Experts of a small language model.
Experts: 16 experts in each of 12 layers, 288 squared ReGLU neurons an expert, a softmax router.
Training: a variant of Adam for the experts, 557M tokens.
Below are experts of layer 2 (counted from 0) of a mixture-of-experts language model. Rows are named router (the router's row for the expert), gate (a neuron's input weights, with its number), up (a neuron's input weights, with its number), down (a neuron's output weights, with its number) and show model dimensions 0-127. Each number is 128 + 32 x the weight over its row's rms, rounded and kept within 0 to 255. Numbers have three digits each.
Before each expert's rows: a language model's description of what the expert responds to; "comes after" lists some tokens at least twice as common just before its tokens as in all text. This comes from a sample of Wikipedia text that the model never trained on. Tokens count by the router's weight.

# expert 3
It responds to: A lone first letter or consonant cluster starting a word after "the", "a" or a number, as in s(outheast), b(ay), c(erebellum), M(aterial).
comes after: " the", " M", " m", " and", " a", " The"
router:104151146086146123133102178145109162121151100129135131142142148122091160106071139137079085124136168147125156104132126114129209093031120108123174164165126160126062129148167136133152138118150120178148139113111149075115148083167086131060108173149111076145155129084080181188156095147124175168066151154103101094068106159126103079135151126137140117148170147138112086160137125092106141177213
gate0:135122095150164131143173170142112146129135132166097158137106147104148132159143106171150076085137103169070154126146087180144185046178126159128140157227071164129187183153161096129159094150146125205110083167092197099121180162156139070133137134128157099160123116136080138168131150137144094163163149126099124119135113098159096115098141103176167125170131159165127103112094148137127122113069
up0:140168117098118124108133071141143083127112115123131081126158113131176133109153105118108159140105121135144139135115146080084127158136111086142121132029168063161055146143105138130085155126134105076128105073117063122077121139147050149127131121113178156145142126129163145127090089129114189064075126138105157147129173212079092153201123168080124137125176122150097141149188136062121131144148
down0:070171105148115078107108135166102162070153119165138121070140125107148142076139045150132168165141126102129081132137176119161116103155126099123131105133120122161126134127123062189141135126113140165198153165099116121139087179094117138128086101115072146102097085139130157156145156104139148119159127139111134109151099137176188137108092113096080144116086149096161149120194154254112154199134
gate1:113106126109144090122054150172108113132101117115084161160158134146088096154150118168118085173124197125208150050164101149188154100090141085160077075138175124118129131162152199146103121157133200116168114075130146111090180156154150057130123141109139081161126127139107165173138121159144139155069165107103130120085142167137118131083107165144142150105148116108096172102119108127092115078171
up1:120047152106141162156097122162165122131100095154155147100126163103056144149137082115161102168146095159217086135222161089149105104159126094158114133142136135093167075116095154140187105194137126158143140099142108115174139139150164187164126150163094100109112169135104108156120124102101142157125125106131144147114077051145132154121059164131128190091109087092116155104086121126152128107187
down1:138135096111153121162068076155130103134162154125141145122111116083120043149134118122118149151128174159112149109155145122166083105082131119145037117103116134105150144146092132167137076170094159095142160060146078147150106147112148136125113080106105125133185134132168131158071138126148175128087133195154089066090161136194093150177150116163140176126182087168100178112117089144046119148132
gate2:126110116147138106149138128130174118141154119117105146074115124090118151065164105171154051206105118135220073101191164120114132135160142129100124134114126191120127122163135180132142164114153173138131115153130120107207099105065124167137045123160100114136096156143087146129178098079092122172113133047122121155152160094133067097120137149138158178119118105085176122126168157133174154114112
up2:125082113179138140125111115145170085151133124114146127031108104106149181100159151116197090181160073112172114096187210139080138149153142113124077100132106167116171096115129141116125133144136147148127152126157113079183110110132129155129109118139102159089083099092035133124163118121116187140106104099159125121141092071105078166128127170099114166132049094142124153122135148166158157065153
down2:107141178033108133157124216141117113190068104131136171084148101109103110117096150122185111106107085082138138188111098209104166144111102138142109133102137142114121144152113105110127195123159156127121078090162115128164150108148101167065147115117151130101165150134122173124068078125126157144145162178136079113145080081091086122163106151179126100083102109155092139172133153112151067117112
gate3:150076190139148092133110101122167122133164137069122100159193151102156087099119167174077089105146129098184160140112130084156153099124119148078130121104123182121085117188104152166169141129095150068157171102119132135193154156162087176118101101151116089079127139165123153107112131164116162099082186125077112109115107164181164157079147155135164158111143143120161086139160141092167124178203
up3:161127144124165162187088103135164157108139115132136145151103065153114143134027109125125137141120152182148100095130109103117116138125130137046119140105117156067164080106177110128151144117142123152137114089138108120141146082125190130136156117065161160191111148105089089144163116162105097113136105092134092164145120093141095105023120115189118242094152120147089122161089136132100151108145
down3:081147140064154067168138127095102104044132070149107155185133150149111117144091134178105176117092108127129088156153079122114121115093117099087123173127053125142108158139157122138069140082199183118113142131162101088134064124127152126131099123121111147122111130142167106155113108159112079100069130056162142153123147105166128117145120078085053148106124122087140133180159092125113127077070
gate4:128137142152152164103163179143106153124152136124172132110123079112149126189110148148132128037087068102128126124126123126115144130108154109164158118177051135199167068082185113115096083137054138109100141126153161108075071131102094099097156119086098088106129102101127184106133123133173092134089150142131120150083100103106145138179136150158080132054149158159157102105181180131128132180163
up4:113121159137182133107133199202090143151131153125123156111143097183116075166137167139087139096067056105135106093105088113177130132059146085150162104155088123157157110108213115111124125146112117117093153173161164134102109125076127108107143111095091103116143156149104187064105122154151115093127138167112145131101132131099120127179149156173082101084169089196079127079144126150102143172174
down4:146132160168146076156132142142119071153129121103125061115143105105181066158149142126140118111149054104099145127154093065120108142123188138084117147153039129073165143142069130097095069103058120124123117122118154052107121102151135133125082098107177142117101132089055146107101123108091121100190115142139136172110121110132154088117135170072180128120139157089153100153144071091179117112152
gate5:179161116084143104091152121101157119107153178116103152044149109109160156138169148163180118095174125150115119153070184147116110081115090048210129130170085139073085084177175087124099091087110153126126127150104150150109113122123156092089094129167204101128130098138106155150111102115118119095101136147137158080099143100111064192122144096157123167130128127144109148127138055095125104095153
up5:076120118188126133170101131147117142156118071148127082196109150138104104103081131098106135117079124116115156123180068153129128165144177226060117141103161135189193157077098153140161146136141094145147140119138102116151132155138090152163159109103081160139114169130121094118150185138157135172147131082140099166145106181113195075113099142105105120098118116110166130115106207163133153166067
down5:102134113146116125199143153101117143130095113132162108153159155141125076135123160126181189129168133137149194098163137132137095153107155151136099129104139115165176132166123145255198123144168130171145086135113132101162147166160113100129131152110141153139185097095139113141100138119134175076169108101162127110108091214153098077127107089154061045119125119120144094159104144168078134161152
gate6:131141176166126104181133175087126118071184167091145110061108126148199146086111147154136129192128082132143138135106140161130125142096196114104134086064136092131122163187125067093144098110178121054131136156109161098097101094152132125103168099088136089138119083099145081096119141137126149081074149116095135085103126204123143084121177112165141154145139110103148105127208101150100092113120
up6:108115076084107145133153101160140133205082095206107163185134102123099099143118088106106129081085165119154098081126123069152132100163085111127143137155141141104139116066113157115122156128063175159119105110147101122125167189115074155157099139161128183163134213168159136151071099093120081116172139132150164171113144069146130127097082145141120095103131166095073166136107137134131158185136
down6:078105095113089130095101135125111092145122106147122127116120133144103099119112143149108134104073138109077159091163167118118093067095108139130110140155062090153093117101154130186094153140093143133088096105196184131152116149159123109198133114104162152124204103108140190164140125113124104187110126049157156180075152200058112109125102097132047147105119158165126162126109113089100074116147
gate7:139104128152161159120158147060090099162108121102156102111124080128183119197101135155133113070134150155193153156167101109162134153140132102124165144194106079168125138105124110128113209122110161154106140123168140131158223085127090111139102162170095092061093060094162156144163090156129114143129093107128117081186167155124202110151136087166126127145073144144138107167143162144140097125151
up7:107095138127178199123109111073109121116133107107181112164155063130124124123087173105148135079133156105171145138121090151122070147149161065094124141134135142158147107140116097176104164192136129143111170112108140087116216089150075144142087126171110111031119070116089156168097120134108139154144075133148172063115107100099154135096141137162095094113069126119156096127066184131146096128107
down7:163110137176026161141132079123146126121103080173181106117124094131174095144132096081088097158119144111157081196125056127161107122157129154129180104169102155160107142100105102086085117203159106141118149097182067102113171059116117153106135181115137152111096138127085121133149099119127147147106085106131119139122186134161177146142117102155072169138135152109101065181087122129153116148156
gate8:142140113087200149143109109151120137133124130111075135167173131151089138134101174107140079056105099152102118161159122167136119093084125117116152184104090191127131072182167104135129102131218112099119159109185158163162147108123113100129161170108142125108146148142125118127105168133140165109128187114106167093107077133127041086093140143199160129076156134148086141135080191115103178178122
up8:162138174147068114209162150143118081137145138119060157133187088143135110072141088084068167150105161125105170117054137108104081138141093093148117122089146160130086174137114163094078150105071154036133107104137170122137144113125113173121169146130109164177147154125183157108127112136090149051084082122099130147136153148134093126097125164110144092158147158137112182147146159123132118086093
down8:097085114144109187118133122151136154062107102152117137131124172129102126087083119127155108096090148091095083058104132140107093142169129130138100123117143144163186202182153117108089160108129117091108159157119151109113146135176094139097160145118116184088095130056166190146093183125132185165088194092146123148060141194084116159175119107113100155160171077148155119181138142122117121107090
gate9:054135145135132216081095159100080138114169107126081171076130123117068109148101140078142120116147055103103136148086078182141134125135132074143078204098140140111142114164130105133140167093113145123185131134144178141190130123064130143111158158137050090143143066108092158079186127139109149198136152118089117127110091202122133106145133124141110111138132099107136131114099112149100105131102
up9:052128133144109207068101159098088151118174091137085156094145152123115116164098115113139128146150064097114117143090078151149135102148129081155105208099113141113130122152138123130130171078115131130189142109146163143180123091081102168109165168098047078169149071127095171123207127118131173181118164124063110132105103183137137090157148135132101094175135111133171121133114114144094116127094
down9:099166111146133137199084113102091090139054097115168147064115126113173116101126111125107125135175061178110143141096109150124148156177118109101154100108133126102098112118138162049132140064101149128109202084065129110104095124078133159140137119117084138126137153163099126113158140134150186145158135110116157224165048117184118102088144147120159069143120129147157097170112132083141172142115
gate10:099137141116146107125146143060187139110160077150140126148144114155083119070152210140096138150123179165117121048087125125143140131129146129169152137112121151113071162113085162167149128139155131066094132113063207110104121139115078162097120141135136120166096157068176132111078113086115119107137053174113149074113125158153154084125164151181126143121183145094092137156140106185114145180167
up10:116112147092163113155124183131153129098165181140102076121130139162093113143188149076151145201137165148157133067114158092168089150140159149128128106127158112110093121104086187107178126165117145111094194143092127099114169136168122167133118105154113119125144188086132085111106100105115121118217098137106216111160084140125166102087167089154121104091153152120069180152068126163083100143141
down10:098119101112142111128147112132157143082168098168128111155153151167078144104146120107127144149086074164176150149128118122106112114122097124140137089183108127153134103074115186108159144208169111197139170096177054128145148162102115151101126147074106067114109188101126102102128076098134175121161093101171177142139163097134054094096114144165098071144146122177149186163117106121071103085155

# expert 8
It responds to: Middle and final pieces of proper names and words, often in tables or transliterations, such as Kent, Bedirkent, standard, two-handed.
comes after: " K", " G", "h", "k", " g", "o"
router:164110094089119086088138042100117111139180105131138152133112120120104153077146138129090135073090094119177171172166098143121133121123157129137106141133176071125095080105152128147167130135113062101171091108052063152087096183081124087109131145117119188067102124109104112070134123125168122144111148082084126104158134102152140187120111132093094085141085137119118158118193084126183135189120
gate0:124172093135114141133160120124088114157148126172119132133124132151200152157166148188140096114127115045118126160120107106130176112102169134111125075103149104130123105100159182130132147131127155101111085117152094123107134123109106152172127096123136136070081133075200194152082119121135133102136110170090164102170116192128142150132139173209112114197108093155129152042191180096118107074181
up0:179073119190126133164106126107131109105078058089138085094119159099109152150079090126120124074110160132122126097098150116186125163144087131068148129101112193166157103076097121116122029136068146177138150156198130140120096127143154125121105155164078137156154123129085059090132114160126135144148090076162090135143054128125118138155144103126156120123118123149133182125088109152160138076072
down0:142087111135163131177139119015112118145136131093151156111148149127113103112155062161145208152132153095125095138117155170154081142178088101142112101107165112154155154102074133130087056094098095113173110151154119117157122099039102129167138142149142152132090147141119130122096166161124128116038095150143144084059054168134125134160107121112110121099123089099094150124108171155111129178102
gate1:111153191097138133167163114156106142122151039105137155170135104103105086144089097145127154194128064133137131176114140156115138076104115131123052143166111103174142173156169170121152076183130116168057131163151090095095154138134188089139141143179077107155194105194147117144133139194101037111100133093092144166099115129125113129094121122091130111115139150126132101147150143110160116154132
up1:092161133176126104070082175129132109083142148170157153095061144118138132115143147146131124087168138117112124116106146111103130135163129123176161129145192178079132106107151083137135169172125156129241094085164145161097130090123087169095077134085157105123051141074083176108106152059148157148153126132150148077126164164141121101106143124209129084121089116097108147122139129108140121101076
down1:116157158144146093140094149103122189115159102125139156133117154159165129132133094103136153148077147082165119115189162140117170107097055122120152069203166171121026145161088106152150090096102143090141092104127096099164117169097179160120081148121126071125116156118069087161094114107096108116146063131178124150132133079121144133096078081148158092166144077154110152160064116132123132099141
gate2:131119144111144069114135104113127047132152103107111074094210154126096133159188168137122169099118147091110120135141128171119147113084155093108107134146128141137120097103120135133166089127114116138084103094000088159121136140112164124145105161213103127155114097167126090124109159135175128134126072106090142084142081157115106157149133110072063069166107134120110167085148072095173148159119
up2:137124124159117157121087152164141212132104146167126163152031120120156123104069123146148086129168115174142136124122130086111088151179106163164124108134127102099149164157094114127069164131138159074171160145243142097121133116142077137121135101046175114112141141112151165127140110123080136109087170152150099169096161110148161107106119144186200176116140100101149111159135180133106124090141
down2:108146081125132092105128112141129152077165120136118141153112152145095106087159132087136131153105129189138112142155111124122171098067082128112075058154109022136125135112127156191141143183192095146114101063096177059178149106137109107143130132110133130137110121121118152109148174094214134153162117085109115137205092165100143125176116158161110091133143079174113128104099118099058113114120
gate3:143176081128151169053155119105167114139109146156097177058101105086130130127100158112139144092061064126112083118133147150085182160101153080102120144123158103143125122122065120142088158072105109124127104124147125122106117171081129118117146155085157106112179104085208131195102085127121133087166104108146113181089153166118194081156127152120109224142087120091128149111118124144095132129155
up3:101161155101141152159112116100165104117132075165116189125110197114134157136137087145119102107124181134142178145151103112124153064182049099129133157149109104126112094129115146104150137120135150167111140098103171113137111178135146202167143141133080201110084112154104110090146120165176156163103159100127146069154152147141091147193071071132136107070164141130127104152130110119217130047113
down3:146125153141115150111108134079081128131121142158126084131125158163158181093123138215106144145132140161112170192140123184136146067079075172137094122158165131199150083127111102194120109128113100151142125165138130146153155141125090124119105080082094150110146135123123155107074154105134140093152099135084062056101148104146127094135183144111104094117159133190156158171141136200127178086205
gate4:137072140112133118125088164092157151129097131084119075091134065157137100084094158152137125117189098109189145169167114195092127139093133180125105130100072111127092085164127205118110077099138110117125098120172131179147132114134203133118141084144130169066108140155180134092147155156140171168095121135085096166129132114120068147199112135180117160175062118167121133081118149103112129135158
up4:154119114119141145074132140132110126165123148124105098129110065092092151096064164132106056145111127147120134121062088186128078142146090130135136098158106161140175118113089137126156071091086141096110127097190091091162146119128144119099149066113125169126115102106169147135190203159104170158156118112096156152162152193118162190140123158136079120186133151128110043160180166083142114113156
down4:134119146110112121156179055083101158134162151079165126101122154164086123122079158114068154158092102084121186133133095146111149115139108128146108144102140072139150090110095108190137127107129108118198137133200144162141088111132150123119134169126119172136144102083225079118093128134049121144121073081113070167136167161061106172081189120166091136120110147127130137126132151096157126171108
gate5:112133100114178128144107057121144106128161135133109190131112118079135139135079124156133068119135173154135197117111140180137130112139095089058179180148148137135144109171167082173119136135136117114089135130163055153140120169098119162106140142155142134144130074178091239136130146103191133122081155109098124079114103225150107162113132183156123133101100137136121082139135162144157153177157
up5:118168165160138165181116124124149126096154098139148156163089119081108114148096132164116052164117143124141148139136153117100113103153151107115164180110159145094193155210141132178109187109100136131122108162138106186158171147116090206138088083102116125153182108163097233127076120123164113113080100079110105095058134167139113090107134145152122122103117085105080129111151144138146143154189
down5:188133150106096145048052163105123079161075128098160094133132178125138080150144133076159120114104145191108085166147112138132145122115164084055124141151104184117164044119066124091181090077149110145127098098097128173124097079086123137100108135085112103186105159106119107109106100128139115161135158168107144183124127123097076170137149107129148071157095140165168128113136117100141152099101
gate6:081178093116136142112123129119149163105130167108104180121121081196135144085149140114096205134118098110184163143128118153133080157135152055120133145108178063071098156148138171162136192118209116119157093121107135130142112078143101109113097113129186157114101175099104122125145082144131148141159160131192131125121127108152089140145113168187119173047110098171145181147097069136094168146122
up6:189083121109127146170162094134116129129131099170160144156123100096098115123064117174178091149119161160105138142113126112151122141123081148098162094134123091121153083139095059065125124152111150151094156161139141162153145218136098168115070149094160119091157088153115082122151167096228161080081127145127112098106072093128133138110142089147152108120123104166079099080093162085170090080162
down6:128104113191149125165121126212149227105154072200149159131165192111131126192129065147082192146136122098134171178087159127155120117093158127176094165159145121160074110125126108162143133154171135124103147140161091110098122166130092141164107085123152131118144120143163083105128131139162132151106131119112042128114120185142080146130129076132107103107081132151103142146085142201103129148108
gate7:111097078104175152073143138132135178172139125117159129128068097118057156154130123133099123133160117137115168067113165096122139116159116095127134041099082131103144084184148123161169126122163115141068111124144135131106145119143106184122125127061161101190158095098151080122118127158224115084102093172118126071171164118103078148099115199134098083133117150141136114085169102132100146085091
up7:170153130123084077141197133124140095115078123096152125171120166094112158107172123130165145152128156128112109133196119121132113117114156094131139162120152163219080121094094105118120108088074118101113148163135113146156081173109143105151128118082086165156100086109137135131165155131097177138199129113115130184083137163109118143182060105069131114112211152109202208160099118131149114095110
down7:162166171121119140141081110122122109126100066114148181118161177140166122152141173104166124109113132089130168099143127160142125060103186176107100103128154158141087142192074075148123058099111131155144189174119147103153128150138132152123102160121108173093137080150122145127126158116147090176144176156176137220085129123043159150097106096118160056129152131110114152128067135089167148142111
gate8:047153176148128103149183147143061100149115072122123150134179150115172124124136163116128121105135136159154184112111085113107112106119154155141164081129099079196110178157172088119160151130123088130136158187057186138120178151153104076145120129113116123163067165173120139161084117191189067125144140102089185107144113166099164134136161116159120101145110102131155162116151095115065142160119
up8:190104119094130125124124106104179144103168173118145142123083106151104177091126130139136167155114110091112078133114176129140173110149113092126084192111136173088126118051087157143075108128160161143116066101176082103139079110098175143118097137134107150091158069088177115109191125066088158118134120169167052133123154096158122093133100176151143144109141173137120089129080155142190072120146
down8:168097184089090095144123133113134146117115152090193086139117094120182147064108132104135079148136106108098128111118162114138081117089195143105068160192107090093115156135074168163123114070099136136075126129131120158087139148072154132110096119147157241151131136133141108090134127174143102077129145152169107153154117153123077151122169108172134175167089114101117095128153076115094144058105
gate9:112103128069110138125080079145133090134100169064127142097148156077171113122177092162125067159209139146167159185155119091134130127104136159133167118130088109113125068157151171133115113143182127065113123115106075095133131091130127159106120078167164163118066109139192193133134143107115155133074181140089138188078052134118148157140136151146136124173171107159141102123150164107133098121176
up9:135134120189121140142154155123135161153139105183131151141121124167115147123139125081146207100076116107092082098134151162099124151124083145183107146124147122159091180083096097091146127097138126202129124116180160182117095167159140098154166148049112100160160151107101059137125126178143105107161107089184131102183224124150142120147109145103127158078136189088143155137131106157141198159117
down9:150141123153167186143100055127092109045136084142124129103132103173146114123106031143123125130132064100133111104063152158116105188134109129108132117158126098145096131150119129144112178149091104110136141127178124098177128141131168127105110120110082129072128067156102079155111124105209169148085118078075101207088115146113184121094117086092085168137106099094126133094157155158097146152122
gate10:113146127104149115128145131135134121165131175108100086078175120160177030124102111161177143126164147173184109145117102183080090139108180116135134100190060071090062126106102090169143143102100157147126141106052126129128173133110122122159162094188177150094115116149142128133097172133094129137123155120105153191114138101079162111100157109115097132150102099123150092139153053114131117146206
up10:127131131111143109128173111127141139136117154151121095066177129138131019140125108161140132130167122170182116132108090191082099098132180117117123103176056090097049117110110083167140133098097143144114168101055119142093153145095140148169176111172151163122097117157115119126088173166119134166144137129084185186133122094065149117074125103140075112157118080114127151107149066117138149084160
down10:148108137095089070131115154104127089170187107189144104115145119138157153134145146170084155079126114125122143158173062154161124124109121124108093127113052152148161053144110074146116177131119166159112073120148172075092129089114128094106142092074141112075175103099113118142081159092102166120177131161122164166151065133085042095141115096178162166115141146141064142097137111129114085136132

# expert 4
It responds to: Articles, conjunctions and clause connectors like a, and, with, where, however, while, plus the ought in is thought to.
comes after: ",", " H", " h", " is", " was", " I"
router:122159090102098143138153154111136111087141155085117157180100088125118082141064178108113145085158132113147169184059083142116172143141101192130158147139123079111125184098138069110180124125146065155109140180130162176168099140120133057106112117145151120139133101127089149093079130117161153128145130194067160138177152134100107160057139147172154168147147083135121122116159073075100087136101
gate0:069111147211163136136083127153106158121101129167164068104138102143099173085091155136124143105135090099167101160104097129121059117097157133163094109124092181119185155123095085157078154123177091123146097177132079163116140152122113112131121137170168152137101151098104102089121132095120089183106103158146147125099093153133169103110162141117117148164065069113071094162161198129089191086092
up0:139186108077073120123152172113152119135168120088103160162097182109163069166149105117133100142136146153127149104140174110121169139115092151111145106145149077136070115098149162104178112171097140096085150053156162072181088090181145103108130111105080093126149102142132135149115092157104198087160153082109115121135119080135085142138108103152164089125161180127170144111078054134173069160152
down0:136151181197140113093152085129131107098199135124127079133080161152062134099136119203102127093135085152131071140125151141133163142119136127149121145124146157073085044054172179124114108185140079135154183113122145138141136137130113128121058108136142063144095131143121125104119098169158135178121105162136142146155142129134125115062110065160134118122105133096130136103037064158159167140122
gate1:130126150108145145064126131067084124196097145119078149082137110111133118123119153094142143142116137116122127144096067160193112160108126143086133097098135064086065147162180173126172162126146091152099134146121130116075148113168103146106121160194058208073136136131152135095132126108174098166106125156087147104182155155131049101189168138162118099145177076124102145142131131129085088152129
up1:155232077157101134181136074123142116121167116164109111166113124174130076132133163158148115152133107137204131190123146117103109098089147052154118107094114087163085119123148113144155152165174102154137107124145116098054104112137136155094168061119160121154104088073096134144117152113190122162165158047147154116120099095127159148089127143135152111108158104119104114152080187107134169154076
down1:140083119156145083029086192130154107120124179130130092114108138163166157092136109125082087147098084155099167109122116199093118125076096096122124123149161141161117072130096116101143136163134114152158223099130177122109082141098076109093179117141112077169132146119098141098127122134145112145103102129134087178122168123097128122127114131103106133133127089104072102115219059146118092059136
gate2:072141172134116084166123155139070155149162117111099115147180180104103125158096113116114146121161073168100128136092088149135077093090176139152176180134132080187159124161134132134144173174184121182168121143068147116152149100090095181153163102152169164088080110102147128118112123127196116164101154139220110091167097116076148136121106139187099134107113147158118128198100104129103115110141
up2:103140159138123089170124148104075126128171105110097111177159160109111129134069119105097151122154067171086120149093093145141087071101179122143177182129135075188149124148133123132170154160179115158154104156064152107152165110093080177141142102139172152081087096115152135116120141103193106161089151132239106070164104103081152115136113156189110144096136147151136126185108105105117128116133
down2:131099155146197167131183115138127136161092111123144098166076070130153134139132127095157084143141101130090113074150105131172120186153108140084128165107100173116135135128142179126104101168144126082090111112122155121133113152132148142132164080104139208098140140103134173172130108184122148136102109095102124143121100184156111103116127172056125137149169140255072216173106141120114118140107
gate3:039154114064151137110079128069134108129146139155126062150151113097162094164125152088148099095096067126141100127136113166114141133131122129117103115140119181125107065121133114145165110197153165148157144052127142145155133074098203118158094119158165124058141063109142112140095065080111108127138142113126128135165121106099020095141137146148096145104123081159154103096164131103115143084107
up3:045155121066154131105114141086126121145142135163129052153152106121140079193128139116140105117111096112124127116151082153141141122118122122098098111167162175100095072129115131147165119182139187123148133043100133120185129088108221140192104133163153119050161076121143135147100048090106135124139128107131122133156131105096044094136165137124093142099101107146148087103153100090116127083125
down3:084143113163126099150118106116154112107139176091121157121128146118116075150089157132091083108139101156137159080136115088124134132169132119081105167114079154097088119159166142000116155135126191161119145149147135154100129104095143113136115106117102123138114140146157104127145100115145122095107152080120152168136125139190107102106128115140224117071113145120109130100122172145126137150103
gate4:127126128180150112144082210141185159089089121132134128163161114126122118183094132089159104115134165191085148096178108091116190122106104111058132119188055163102117149117126079107162117148154153127114131143133201080169173101089182103145154168128151071188095152144095136128174144184079105149155095114151115103101090132089156167110170151124153118116078109147133095117156162128143118099148
up4:107173096107044125099105127132107171115095091111138129153127112124133153150133165171068157135118127090145116170073125119116144119105140171208119117121171107128128144151175146144053107101141093077109095129155083170132098131165104140096144081086182120088189102070197185085135108098118202103086165129123075115110204138179100135135144142148116129127151103120120103141049118109159135125123
down4:151149131116154117131229114100128117158112118114144146167140103132181119138109129046145171058090143094130172068121110143182125105120123172132163153177111173118132150092105091236157101177173090157113079117140152174129157146097125048122133132135129101155062123119088092108144120122132084126159078128092107100164118139145134139108108089167127087184141133122101153146122100141106168109069
gate5:130119138061153178136099125056141085113131119111128146138143117130102167090109179092131115067133168133170169158048110179090080141154111140110109124156101089147153176117133069141132161128154077118186169174086130145153151141119170105123142118093084138179093065165076107059145177063130145179128136127095111137117056099120106132113124178148096123116139177136150178097077116098133141139126
up5:109116107094146154153149168119098130104096098162205150116088158186140140139101111066117110090082164178124136165107116146118094140158121099082141109160070131126105117125175104132155141181176181162122114141089086079130123122136074113112106123103121018122067140154081141111137156135135123170154135191078160080122140151076076105152155135145111098104153113177151183127046153101121118112128
down5:156138163167096136140110173166079159151132111159098086134110105159138138123090078110051116082124114132159147143078041151162147138161093076186171120120114130112098171133097092184101069171160141123144161154069120076110145117132090164136171121123115068110149155138137152115208095134054110150126122120181189110123130173161119118158168151170089163143090127102172126126151106179151125128117
gate6:127105087098077068122116114179120132112107097143136082119136042091184066112112179160116169076119107104094119146109127106088134097103130077161100123135140148083166064108162152120164128108149109173150128052129155108085161072208101151108149194134151123100154171092143181119090102099141150123132099124172117109055141100104129111169147144141158120108154154184124135154155136097093128167167
up6:107132095135162147144135121105133130151235090120134131139154124131109139109156060157106134111072138162141114118129105087134143110126129168124191097158109114164099141169076092140116132167145129105104168110083095129235174156105077104178058115107149125077165147143122147154130159130169168181125112079113132098104099114134107133175178160114120143182113151111107032151151175159138072113114
down6:045142094180102126095137123101153115180106090105168127150097151076156156159052128065138126107139128076158111139141157108131111103121175149099068126173168103143125124129091133120129085116185097104081171092116200146132153154115111165115092129165126081122226161134193103138132136151144136166101145126160101116122082142110117131130149168162128081140147192080068137093126121126187127087114
gate7:153146121166166107119093155182148100107096155122096103156145085124182108093129177132055076109133105130113204072152082089150154110100125164095120165200086129128100073169145166114150130109108134080141151137096174144163077123133124121161072113075088158122173150184131128114121048118174108109123134130125156126140152180111063124104123151172149090107156148158163175117149182117146114167088
up7:105149113109093148132142172164124144158165104143147129106156105121086120133159112081185142174117152077118142156105149152123106161145113101180169109051170113152165183138097099163066102115122085147105142111116120102087134155179110137095178121159167102170224141101217118167077138135105166140074094164100076175106170127153154140107096142104134145195131079111097118106160102135170161111143
down7:113105119076089128125095134103165143088161105178179183139163088132145131155114158153098098123132173132079131162091151106128085140175182124112119097098134075104128103112104159210126076109112144122145155196160150137087093154189180127133118145144201125087109136155126147154097170138063082146104172103099128142126147113139168131092148120123088137125035129088136201088138068158089133147123
gate8:084131180076108136119127125133135055119167102111095084155167156086118090126128115141127079146099122121112150080101096198117153141139160139132150093136063148148096102115096091136124168083134161097130109124071092102160082088131178077106129122112143086092118127138166136119104177127146154112064119098082087212112130072159139168122073135103137180172119101109186114182114133082133076186160
up8:167111083141120098178125156149175134133147138119114113167171131134119120103156118105130106172133085113121157105085136139094096085145136173111127187140148133126095118172071145085167117169176094117144163149077053062140103121134156147061132115092128167140140166193072139124138151165204131140090040159190132145091155167124134119081125142177149175184091124138136121096097174138192123133126
down8:079127091155122134183085117051155155081176166153100137074130118114106170124161138088153155135124077082169055121093176172123119098104119104122164085121109117122143149136087109094087161104179089143132091138136037146137121106117091179110101160170095176127143122143123169124070188075111107062070146083068144126108129128129135133098082110162129105155162130072112134117118127126156125092129
gate9:157149212002132097130088141181141168163081138175174142121144105140123110134137162138135114098129112126162136142124097102142174085136105023129117127118117097089128116129096156111156102056141083132109058130141170142129075140152168128108103110167131145098148116081130134173087080109161186149108108085084160140152144061092098109162116158135134104127135129149125140108160129071113166142113
up9:168126189065153145147106173183130152151048148159089118119184089160130117140143169130121069096102150121167162126106049161150139112161115087124122110130127118094123135147088181101149129075163103108111064161175180139106113138164167135105144119173118175081140114117175174167105072152162153139096062066135172126134149118095083125110138159111135119147136107137125159052173129080101120117106
down9:099148113109156125157112082142122123096097109164137106202111112145109143120183090122097136104103152168104139083166092079078121169100117088071128082130152106137138089131147135070140138058144085124046167106085165155161158108185105166149132129074099097128185134113101109162164122095142096113154080150134139190164124161087096120135100109085119116141106135145146098169164055067056131152137
gate10:158139179146138139155089152130080174158119097118096188120072113140060140101199130146113067133176110100179182143123066112117111095164152147203122096192193117141108131155179068165099108130170170103127165131141139130092092172117124069147166166076142143138110141154125153061103121116133101099094128159185153088161097159142168156121091149109150135138121156105123124114161128116154136181098
up10:137124162154136160169063170128103203163086109104101156124107127157105124104214126137143067133113118098149140104141076111092108121150174175178131113209167145150099103160182114180110102131162176104138193131134138105100123158052112119195170174072139103139100142184130152069111125113155105132107101142215157104160116155128157116136089130112145152132128151101128083114145156125157149150157
down10:051092115116098070179138101147117092129155200179137164140097094086212137095145125127122081172159115145151077147166088106121166112105116107098151191142139143116154128080140149074087130158130156101137133094148213098092118118128158126115158128091167176120147158147101156167150117128117128179129163110081192135123111090163139140157122156106208139072125112148074152107110074117153092142129